{
  "balance_loss": 0.00507,
  "router_z_loss": 0.001,
  "norm": "layernorm",
  "tie_embeddings": true,
  "dataset": "wikipedia_en"
}
Below are experts of layer 6 (counted from 0) of a mixture-of-experts language model. Rows are named router (the router's row for the expert), gate (a neuron's input weights, with its number), up (a neuron's input weights, with its number), down (a neuron's output weights, with its number) and show model dimensions 0-159. Each number is 128 + 32 x the weight over its row's rms, rounded and kept within 0 to 255. Numbers have three digits each.
After each expert's rows: "mostly gets" lists some tokens that are sent to it at least half of the time; "gets" lists some tokens that make up at least twice as much of what it gets as of all text. This comes from a sample of Wikipedia text that the model never trained on. Tokens count by the router's weight.

# expert 16
router:091132124089116087101156154113111062089134135129114143161115157137117097096135133137121167088089162095128170081148118121180117109174150171075097156135052146122094156110208180115145105126097113102115112107159134173097145103049159124110141084101166081124135081109126171078115110179150152141146135150236217111114151181187147136150119144152149066193082096106146099145146133131162138109123159174134120154143071114136127108058146143077113127074133115151126092153142151124160124106129094
gate6:137131123161082145144127098125072136102104094073184101093163128097200117158180115125146141086101063164099158143144104166137129145126137209074147112096145089126164151110127161171214168130109130124157104070211134157141138127135094087118132130111160076181162135107109142112135179105182166131096138118191128134091097146101097073094207086093155138151131138145097154088094110125098129110155084107135118122143157143112085134130065109119066148133120125153175169107174137053138135158155109
up6:138127129080187149141117178151148102176122104112132184132114115143122107113106125091079100157138117133113110182152168115164149096076113120099096101155130153175058142149140081065138075076172141096123102169092114129170139148126126058075118164187125126097082095178111147102119029147129111168105119141103082141150161109174129203207095122103123105106093083140130117114199079124126134110091169189113116151113110072182172139135148092103098120128147094077098144129127116169102137131107124
down6:163181156128128165101135153181137217111119148134184093132142188136124116152122135084141101131102122107129090184126105156133161149156076101084174128166139087124091131134179095125108169132131147159128161099190123113130152137108122149148103162162054131076099110122139187200104104098108103131120090127120104135074110138123173141172127123111120180118143100153144102110134232139099155165118104197144053156120141123091130172095146119111141081107097161136170165051152057086162167145112143
mostly gets: " util", " Fred", " various", " methods", " MC", "John"
gets: " the", " of", " was", " d", " would", " to"

# expert 10
router:108104046151115085146147123110114131095087166065102188114118099172131161160051152071097186140099178156106151105138088174147169145178137146077073102151089152111121115094093168124120112126092131115114077108102113105165173092128135114121148098077091101090136116153156161104142155151137112150093198089151108157147124125199157144126113148132145072177120151115134215191146088159148169088124141116151085139138086127111142161106082139128106139126152114154135151216163154112187138125141097
gate2:077066132092100132139128109132140134124097102173111129118145125145134104079128208107074113177142078132148127119123154135193138137123147088185206120139136117051141140173087107113129130130141115171153125191122119134071097066183092118130134219090196150123141125172105132200183104137195117150153189113077081149120161148110169141120141103106112082107127102167149114103105140074119178117118133125157091102122168110163144160168166153129072115152169140153091149111163109093133121161113085
up2:200162118134160135082142124117114114112143165137158163127116140091100118160172062154245116066096174098116086144116123112115099097149090168075096136095087123130150123103176135137118135072130164150097102056086128108188125187101168162157147080160096113123121118129137134040097125128090126113088080122093150124105067123148119085164143156181113167124160121099095137155147101189108081171128134149129137134144148128069162084064111156160158165094112128108153125151102149159124131087129180
down2:059098178141085183213167124176122163103083105161157087121147124109128203088051139058129117154167196117167153106136133086160132136082200091125117144146175129144115112150167161112073132147136103143133089141162169130121141143129113129172180150129117101096149115190193135164144105113141133130090108138131139115108083165139127114186174086116118045133154105164144154061107126078087087134152125155123102132098158140145133200097171095112143131131148152146085156120161116135167137134115145
mostly gets: " L", " J", " H", " S", " M", " Sh"
gets: " L", " M", " B", " H", " D", " S"

# expert 7
router:093128124083116086100154151113111054090134137131111141162117156134116100092132135136119169086088163095127169079151117120179117109171151170076094154136054146122095154110207177115140105125099118100112111107162132172099145103050153122108137085103163080122133077109130171080113107180149154138146137146236215114111146179183147136149122145151147066192078094103142099145143133132161136108122163173131118152141069116137128107058145141075108127071135113152125092153141151123155122106128090
gate6:074127105122168125127077114087079216081146108117085147126121161138114118053174118201158117102134158130115189158108129135143149112106131171112142183221177163094118116142115138154155098108123142119099155125180133105143084133166067130177156141115129182108089112161180129192115169117169127173070134126104188152145112116145137116179162155139122131134143148128111074163107117055141179069187093134154075089137113112099145151078162112111137118091153108141104142156106118123120113080120183
up6:131114130176106105150127125103138101159067209163216176180119131082133155190071127137123089137119128115152136058175157136116112155147124130159127087052125118077145158123132180084093100115121126176122073116121131139128137147110147155113163112138134077104097154069101145101117119088133116100117106099099080089166137075153146105108058165099128068114087152114077142089116146195144090145147167068103154155109117139141146066125118166150094151201179130117157137131088117092154150173155142
down6:068076125127146170139123152108081107134150122166149154220103137145080072115156096186174122123167174063130139131081149119186167158100098134109119119069134146171117127145135105128160139079144154153112069070112122112107129087102119129119153183080121089084132132192136156100140139173146153115078148144116147089090144143145117135085171170057135065167130118152131080075136135127183088149135161148119193145101113125170151094122175094114137137111133129196156081091178104095127169159153152
mostly gets: " windows", " Road,", " United", " Trinity", " tower", " Church"
gets: " The", " United", " an", " and", " the", ","

# expert 0
router:148147117116064105064154105070102098090061141111116143124122075158130151106065177093112167057106162117117157093137130129138159126135089151163122154124089133123142173089101175176132094139117149154041109132094121155106160062131099142115158096075139140151161179181141191135156110152181163136202142092143162138127094134106162160175132170189147095113110175067126137159132110090103160080095107156081106129126125116097178097089114144126114133149090138186106129140156146086114162120181097
gate6:152122153140098073051099121132087083136155123102127128149077153109116126104112124160148133108104116128095171160138106134134128119134164090105143153172141164157130118124132121147134200095110188167150128132128109135181136146169118154174098126142143144131133085096112095152153059158085138122149124142092123198175199124189176134122167154090179129157078065140109103195187113086138180177125077130073155135082082086135096128172187128169129106119165188091171147139112161134093187078117099
up6:153119167127100083088102148111117084125124117105137106130091106087128153100080098153132133105091113121089173123106113118167153132123174083102153144187138180148131119143125153123134183062095195142161112123119116144182135111180145131191078107125146108133159078061129091159164085112092133137131114134112134230143157136188169130080157134117148130148095095134089098197156126096128173187121071148108142113061074092118084082182166151177146127111175178098156159138137177136099147099086111
down6:106099108110170110121104202113163170104149133180162203130140124183096125120102153153133155127150180084152128089153202139134139205074158091182124159133088158129169191187139145050097134129113130112079100117132111125146142136113176102160151085106148095101092131140204105129102089107106178152100154185149119120124074102143126119075128139158090103142148158147143152147050136117171110105095149172135093117099123130138139124145142143138107119120120151123131131180124099095082072188036143
mostly gets: " against", " with", " during", " from", " through", " before"
gets: " with", " to", " by", " for", " from", " as"

# expert 20
router:091128124088117086101155151115109057091135135126113145159115155135117101096132135136118167087089166096128169079146118116180117108170150173079098156135051148121098155112207175116143103122097112100115111112157131174098144106052157123109141084100167081120137077109126170079112108182148150138149133143237218114111149178187149139149124139153148069193080094107144100149143132129165135108120159173138116155142065119134128114053145142077109128072133117152125091154141148128157120107127095
gate6:181088134095103147124162153158086113127105151090114118104109079128124194058117186058126091132153110111141137121131115174160091102131146153188119088173055140137143145163134113046134157088148102113118165113146164145164152094142128099147176085221097108153158142179153121088118093122095162109154108097164125131168136064155098125171129152135118100087094119138124097179183085116097154061113138141067125110096147165094108074168145088126165094153146112135123125076118098102151111190145088
up6:115178158116117126098173123092161105149098096200127130105113154148106152149153122168095139116145180081145155097168126041069109096187200105123133192147132124129122083097150093162159157096142097125141097088125096106135145144141161204116091102117123152141159174119115089112089119144143134172116147117140109117159133174105183128057093218081154127169104118149102089074135117142149133145160160089109142113119111120088132189143141130131093103147153168133104129166137161087071148035069161
down6:142138084136191124132118124083099128128151156110145081094160135153102149051159178110186102150114090099067091171105167092120091180131116201146123147101149142147102123109110067094105122198136137143126146175170115123091155140180125159098119142159148157171156177139197180072127097141135138163087148139129119121151120114081127164120116126115075113120078157097075087171127146084148060158106127119126095143071178158148087041128085144090187119128093120137157152142102095088136155160155119
mostly gets: " large", " GBR", " Insecta", " Harold", " Kevin", " Battal"
gets: " |", " in", " a", "\n", " the", "|"

# expert 17
router:091130122087118086104157151113108059089133136129113144161116155133117101096133134138119166086088162094127168079148115120180115108172149173075097157136053146124096157111206177116142103123097112099113110109156131170098144104050159122109138084101168080121135078109125171079114107182147151137149134146236215112114147177184146139150122142152144066193079094104145097144142130128161136107121158176134117151142069116134127110055145142077110129071134114150124090154140150123158123104129093
gate6:114131078239153083140158112046165181152162089058117147136150162128099128138115136069136095126105162100124144133210153146107052123113084126129130123185050113088119173154131105132159072168149107101140130145147129165115128142097185113131140107203088120159166162148165147121148152165147107128137145094114188176110141133052162114147144150173136133131105111145128127136126051116136129122128103177108165157112081099124152120110120149104144142144168081110095145117169160169063158099136141
up6:176088045145133084128100140106116138115152135153101154145108117097130068185139167106124117069129135141091123066169073161135146128145085098078111143117125138125154154141130200105146148146141074093167077130154180081141156113089084155119095204109125117117123147161144135152194096141096134097125159080127110090121075040128080088140171111100121154106146127122104128136046075057129132137097106088174128129146109152099129113098141109090141131135096134116136131173127092149054133041126151
down6:150101101121166114113097130131086136113109112171150122159132110172129104122158105062150176136098153120082166094136084120142083158127135165125148154159141100106171126136150188108133190150143145037152133119098178160149129154124105160145164157066137122091094148091095106144140107174092168107124184149142119141151082076104087146112135170126121130170167169144134129177069163164172173137167099132167135135209135113109182109083128101011169121115086169112103135208147125148086101154131136
mostly gets: " birth:", "°S", " District:", " Norfolk", " Province:", " instead"
gets: " a", " an", " /", " &", " ", "°N"

# expert 8
router:091131126088117087105155152113108058090134135131113145160115157135116099096135134142120165087088165094126170079146118121180119108173150171075097156134052145120094158113207178115143104125097112102113112108160129172097144106051158124111140086103167080125138081110129172077113108184151153139146133148236214110115150178184147139151121145153146068195079095105145097145142132131163135108121161175133119154143070114135128110057145143076110127073134115149126092153140148123157120104130093
gate2:097135101148139073064082162123160104109149107097137114172161137110160136129134141149103099097090116161122159136207157104101095128070196076149094145198138103117046153150096082087142115101141126200108107103205147147062164087149128101126138153140134151151135079177141131137133103157117128157125160147119092145124155162120121127078213144131080126105139132148151120107192159053111120099104142153110130120124192129105135111135137212154137107185078105129184127144162083080127138137131093
up2:144121084179139183148183122178101150138122146122164143191140156135096111104122179085061134111183084080119102164141157154156146105181093178099131149099057192082157184124157134113152149135105141125111149110145134112152096099074134186109132054170180186123140143113093138179103137083165116146196103136165202166153152116129109166142121151128178111119129157101136119111083155144173116111133175156073113137105129120188091142093107106125113137105134182113152140170129160172116133184165170
down2:130150102173122131151107150130210156117154104115145124132135162118091117138101072183094109093135156087140102163141054120110095124149164088111186149161147099153123128118100142096130129142089162151118110090143056183128083131081128090204119126106130101185127183113146125128101116093142146129142087110124192101180149093174169115139149128186147058128074202052104131190116138077085133117141204182145084150143110142132108175171133129087104096147151128128123108167125115075094143119105093
mostly gets: " Spain", " Scotland", " Tony", " Victoria", " ENG", " DF"
gets: " ", " the", "|", " a", " he", " and"

# expert 22
router:092129126086118086103156153112109061088133133131114143158115154137117099093134134141121168087084164096126169078148119118179117107174147173076097157134056148122090159108205180115141103125097114101115109108160131171099147105052155123106139085103167080123136079108127169078115109185150150140149132148233212111115149175185149139149122141152147065193074096108145097147141131131163136108121163174135119152143070114134129108058144141075109127073135111151125089152142149119159121105130092
gate2:159141098151146187136140158136113129102104128128092146127179126079124151148108143130174174155167134127098088096131095167220092096106185102139091145109117138086130124103118162111092079106178157130120202126087095109111123109155123053091115056145181125083114076129168129051157109160127118146144102083110152146211129152106094137117112158171096147164123167094116082118051147101150081106137126148108140175136156168183140092167147121105136122095080142114089091154126125078084158086176126
up2:157131121111155149119123107145119134091142198168084079108170123126224126097155166109162161191158139116104095182094142134202107137177105164142071109115119119146087135125099118117165107136106126150121216105110148085190075150115141112128104107155140132127132120124136126094128129080154105163115172113145111136114094126165106168119118130152133180154126216064149096125097057118102229095178141152110144091178141123127124101177116144102155164133095124102066104136104110086059146114132160
down2:133066062114056115116151185109127064125123101090161141135120086122103158060131089109131203070100126124122145131114132139086116143098036150103106098119069102084142134125144128132162121123102114129087182161150141148117072146128053096099089146128100144104066145160125156178083010105128167137140132108159134131081149118136128123156137124205143062066181143128135173132144139148186151124134098136096117184124124120108169113154110142152081126138124096118104109130106095110106157106116137
mostly gets: " entire", "==See", "″N", "She", " rather", " San"
gets: " |", " the", "|", " is", " are", " was"

# expert 6
router:090131125086116091105157153117106057088134137130113142159118156133117098093133133138119165086089164094125170079147118118182116112173148172077100156136057146121097157108208177114142103125096114100113110106156131173094144105050160121111140085102166082122135077110122171080113107181150154139149135145237214114114149180184147137155119142151145066192079095105143099147144130130164136108122159175132117153141070118135127111057143143078110129069136114149126093155142151122157123105126094
gate0:098108148081168144113089156054110108127171147104122118098108133158097113088120114132143229097165126129129103122096121146144183119132131159168139077155136157114124107124129145143107130128121120167083073092074148147069102133136122150094140165082151131190125154083182139136116144118107126093124139197150169174104096062126124177040132133109156127110090122100160147136106073057195118145095187164139135140195133112082141137124105138150180138063119156079142162143076075119141117084103083
up0:180101154199133166123097069133117192133142099077160142111145090130124140122139146149097056102088086122104187132121113111133107132128101105137094106108133147055075156135149059118113112087104165109153102132127126121202100187158121141165096151087109117169147177138107119166138146078109127172123180107089145089139111135084093132147150125236153161120133133069112129186086104109146103085146123109157125148081109148159141124019143126167081187136073117125099127120126117146109097135100106
down0:154111121155105137142137124047087162122093136157127147147069177103203107165090119153063056140122109111140170079162147096055119156160100131097133123153127140151097127147130131134104132170148118055107131130106181201167162068137126179136100143122094155159183139166128136136122191112161097136159146128130131171128156118111136096159106140136150170132138110121112164172157120063145122145149109105151164074147107192123152094122151078206157188103116162171178115176185114124129168077164120
mostly gets: " compl", " Japan", " Pakist", " respond", " Aust", " AllMusic"
gets: "s,", " b", ",", " and", "ing,", " were"

# expert 15
router:088096091111149096156152123092120114102127100089096136150135073183164150134103148095144160093138143098185172069173123172131156129151095143147113159179136136132153101076126193155113075138082170128113088092152117092111135044146134077079169084108149100146125130121116135145090133158156165119142136150077131158135085087152137182155184133109191094089104119153092123137155125159167142061129106131103159159181092046107216092120109123125108110145096143138113119160196137166154133085188119
gate2:143061146128131177127108144149141159164149160105150104149096121116042084110101104104121109170115190115141157098095212136107133156086083137091181110136089096111125150111209093148110133158107166158124168097159118092137107110066177131100135119221136104083099074177127115137161133052159101108084173117125101078123111153133074135158122116120153114200160134112140132112128149097161117109134084114100157187175131120187182142135165164110133120073141138166183131109159106140153107115159149
up2:151069178062136160107116158155157143118164134130162087123110122152030072143109118105099106129161135115149150093144133099162133151095115118097133119147126127082079149085196127177081130186108209149116142120153104135177109162093122122091142089143159086089088078179139146164112163073146106094085143114097119056121100152095092131129116087174155157197138154157141098115158186096134089103125097091140100147127174123161197113104165141124130112088139125146126059082171094139130110103173155
down2:164164114166147110110080099131154145135090114082164090116139114102178144104164172115137093099103125173143084178077079128144111129159158161145149133124079114126118142113050092109209119082115141146112101135160124137153147119113124060112101162168099163180202147125084147102096094128127160138112139094170122152164144124131161114137177138074176093126145050095080119158065138110098085108139138142157201068158158134121093094123114147122089116183077133084083204134106135117101137106090075
mostly gets: "==", ".", "===", "s.", "es.", ")."
gets: "\n", ".", "s.", "==", "===", ")."

# expert 1
router:091130124086117087102153154116107056090133136131115143162116156135117095093136134138119168087088165092123171081146117119180117109172153172075100153132054145120092156110208177115142102125097115105115109106156131171098141104051157122109138085103165080121133081106126171079115107180151152138149137150236214113112149178185146136152120142152145066192080094105145099147143131128161136106120160176133118153142068116134128112057144140076110129068132114152124093154140150125157123105127095
gate6:086175076111081075153150162157139149078069140134105153140105107158096167107177057135167102115152114142174141143125115165109110097088107115073169152111162147120096107135143127086144141097091122125103080170085134136135078103126083108062108111124105154142144124122127079112123165084130091158125102141097203146103134154099116141131115182163164178135125153166168197101226219124116121125089134077137106146101122127153144134076062137113088132156134069081108071103121114150163136092146148
up6:091117149083141108053111086110086100156180110115085148156147165142102116117098124109126122111124155118143175156077103139130131127104135116157172154125070096153163134150106116142151070077193125084137077129087100087117085113157114134072122142173149143137079156113104127122107074159111086125172147211147174175122093124111113119083143128146122161113194090156133164088206097127113177137134138148152140167100094121127069126117081104056126098098121115100105069113067156100101124032149147
down6:156187174130164130081148140157143132123133158095107121116102153139146127177088137095141085181143086059155129129093113118150117151090140178160168176147080159136178166130098146170169149135091172128203100184152120169213093174130154112115095143106146098152187085117133126101124114169118089096126133143142207131163089123112138089117119176089154130141175093140142251169137077128122156135149141094170120126130130122135153115100079121035149129102091123102094087135101110131139133156141124
mostly gets: " engines", " units", " walls", " gra", "ra,", " quite"
gets: " and", ",", " the", ")", " He", "e,"

# expert 19
router:088128121086118086106157151117111058089133138130112145164113160135117098095136136137118165085087163092127171081147117122184119112170151175077097157136051146122093155110208178113139105123097114104115110104158132170096142106052155125110140084099168081121136080111124171080113105183151152141146135149236214114114148176183147138151123140152146067191079094103147098145142130128161135107120156175135116153143068114135126113059147145075110128070134113153124093154141149126158122107129096
gate6:131105154146187202103135141085134143065150137175100094208095115142145151154124131139177105151141097096072110112116160136112112124138117129144071100065120148092175132127176144180164126129121085128146137101148126144162185158129123146126125126142142172118102178140193141098102148118086154148153156174133206091105041092115137183117175113088155113141113088080171194131176091126144103029132180129077136135126116121124111110092089150140093175111109117099105118179137094131152132128092078
up6:076128158130133131144135118102119114174071125119120095129191129107140085108131146144147092160147169153098133099133110156121132112061124155106105183179120154108097111172149158064098192161137028158117148143122134077112123159107138155158124112183113133102142163139131131198114080173128089131067119131103135144148129091148141113108144091122134173077141163123142078164111110107124190117037063139066135127185187191124120122084135115122061133099157107163181110100115133099059120083126117
down6:094058133079143059123139049035127144105111177138131170117210177150156106150134163197124154132188174170096177099157107134139173134119128081136135141159159149150150131161133122123148131131143091101083106118166084134112068200108114174125118115117141147158155169114098141154130103108130102096118107119137154106119150063178145167142169113118133161158069148163143115129088117082134162145059121115080141142113175202137103162146083103139154113092110156112135116136175147135080151092100177
mostly gets: " Michigan", " MF", " Yale", " Philadelphia", " Indiana", " ITA"
gets: " |", " 0", " not", " University", " USA", " MF"

# expert 12
router:090130124085116086103157152114110060089134135132113144159116154135114101095135133138118169087088166094127168080146119119177118108170148174073096156134055145123094156109208177113143103124095114103116112107158134170098146106049160124110141085104165080120138083109126170080113108185150154139146133149239216114111148178184148139150121143153146067194081096104145101146144131131161135107120162174131117153145070115134130112057148143079112128070134114153125092154139147122157121106130093
gate6:151181139161159141157136037080147134117073122058148174118141106116162097119131110115182140153098079204182255128143139161158122131123109136159095169119116141163146188134086132123126142148120180112176102055126121156123120151163161126114151132096186187091104136124136157137140150091116124171165162118120170127115160091101102120072113104110149183099132113195090164107111138083113130055147126170086133170112153154154116135147157137157103119126121143137119138101154126125119192174126094
up6:116136036165164122109154054050128143161093105074157176148120075137137147150080090120150150095084092141206157193205126153164127106058100140096182138158160148120113160151157108143126162170114149108130135071137121138101168104125080149160134083133128118153126122148128161135109091132119127140092086148118144107171168086091133128063106110137102153084113099112123148120135102111128165018141117135119105113111151121123121133141116155086138104127129159114141139085172061117081193151121065
down6:133096088162147103105194177148159070149078071147082116139109084125192200129092132115148111124134130148065126101130143192045102126110128124110155128106125155113130163136132159136083144117132150162133166072110111096072122100069153135150118165128113184127179102137159161188049128173103109126139123139141110111126109144136173150073144073095149127171103090127098078127165141138155091147113169119130176089125126126045136075069125131118141160142053123109091087133099145111079175124148155
mostly gets: " ships", " Sox", " Country:", " Mitchell", " objects", " Minnesota"
gets: " |", "s", " of", " 18", ",", " States"

# expert 9
router:094128122085119087103155151114108059089132137130114143160113155133118099095136133137120164087088162093127170079145116117181116108170150174078096154135052147120093155108210177117142103121095116104113112107159132168095144105050157124109138084101167082122137079109124170076112109181147152140149134148237213110111145181184148140147121143151147064191077093105145100146145130130161136108122159172134118154141070115134127111057145143075111127072133113151122093153142153122159121109127094
gate6:146062084194169105106167139117134148084136115125149157075110089019143106081024132129205121114099127109085167175078117102138093145144136145101188132096134137144088099117125099117102087135069098161104095147066170166060104117139089118140185091116109153131149091109117140153083143103087107112123112158137133134063127103132131164092118135114129103168106104173128092072125093145108130160100155138163110119080151100143105142115098183090154148095160163173154109130117112126183112084118120
up6:148085183087147113128120068155195130130187151132149137098156077072203165120106107137230120115110125143151112161119145138075133112162140098133142105112125098118130130128101144133109069129084137088122027151102167132120166100140121077148186135139048155163133165131151139127152103083159120138093140112130107127131107097120154207127160099203122151176050135148151132126121120143099100157064188136151125071062149114153109156111128109177151090152096126155131118139116142090140147126091164
down6:084183162150146106146184093111112169172135115161133038133139144117100121179150152138131138119112147115109084125123120197134100071099167118121111111156107142069149212097145161098179158115126101120159125107140075161199135107122220132156146085133119112096170117133160150158129104066146168161165126106176105118086112139128239156070161158079146158110106107137120159081111132122136124190113071166129054157130140104155111144118180086125162139117137144112123121157115109140117152154143095
mostly gets: " its", " Germany", " Missouri", " US", " Mississippi", " their"
gets: " the", " and", "'s", " it", " its", " their"

# expert 14
router:103071132115066081143131132099149115091089127144149189103128069166156161172111148157130158149101161138160160115185019154180116019118161171108108116133118113125144113108117169140108080142049161179083119107103078107141137124135156132068203105104125063168136082143129170149129108168137135133197144094096136106130163119140129151087179120126152108148109112111164145145164142094159137104115116132125088141152108093100123083106115138113089194143109080142125143159172154097132173097115128
gate2:123154088111174111107167128147134138111137115142136072106099166149135156130100104178184124161109102091192133195119155188153137045074149124127111089128101129190105175181158223133073145131087164122166111130091131090091119214125145149180113119143148142086154115124128120080125137146079155155147113131103086085087112095165094153129137138081137125178139112110125164185094186118126124172166116172089113148154149075128162108121087109128160127177127091164085087106125163063100129154122124
up2:141116183130090161156097120112142119152111142118109193158173082110114111148164154105096134110128149155044125067142137063119130218161116135125144151117157118085161074088063050119171122131180081150087138137183135160178135059120122123092135127132111112160098142119111136175121123112159108107112152134167175174176147138101163122130118125181105161073139133160155078060172086137134131076091150079164155130099122185138078143139155147126101156079127152119168160151111122203169124114128129
down2:105146129123111083122186194129144086068116090116133109179133092163124121127132147124110123074138092129144188169088110111151075095137138136139140164123184152151095160163119080129152105121074134129147127099123108070161159191116118189166120115125093162140128149164146106085131132153109148144184157122144118090146122109066095163124159036084173071086124124152147222149120168137149114148125126167175131173144094171148144116146153097070117089140112117120064068131162087156100115131066191
mostly gets: " Succeeded", " •", " ;", " Website:", " by:", " Kingdom:"
gets: "-", "\n", ":", ";", ");", " •"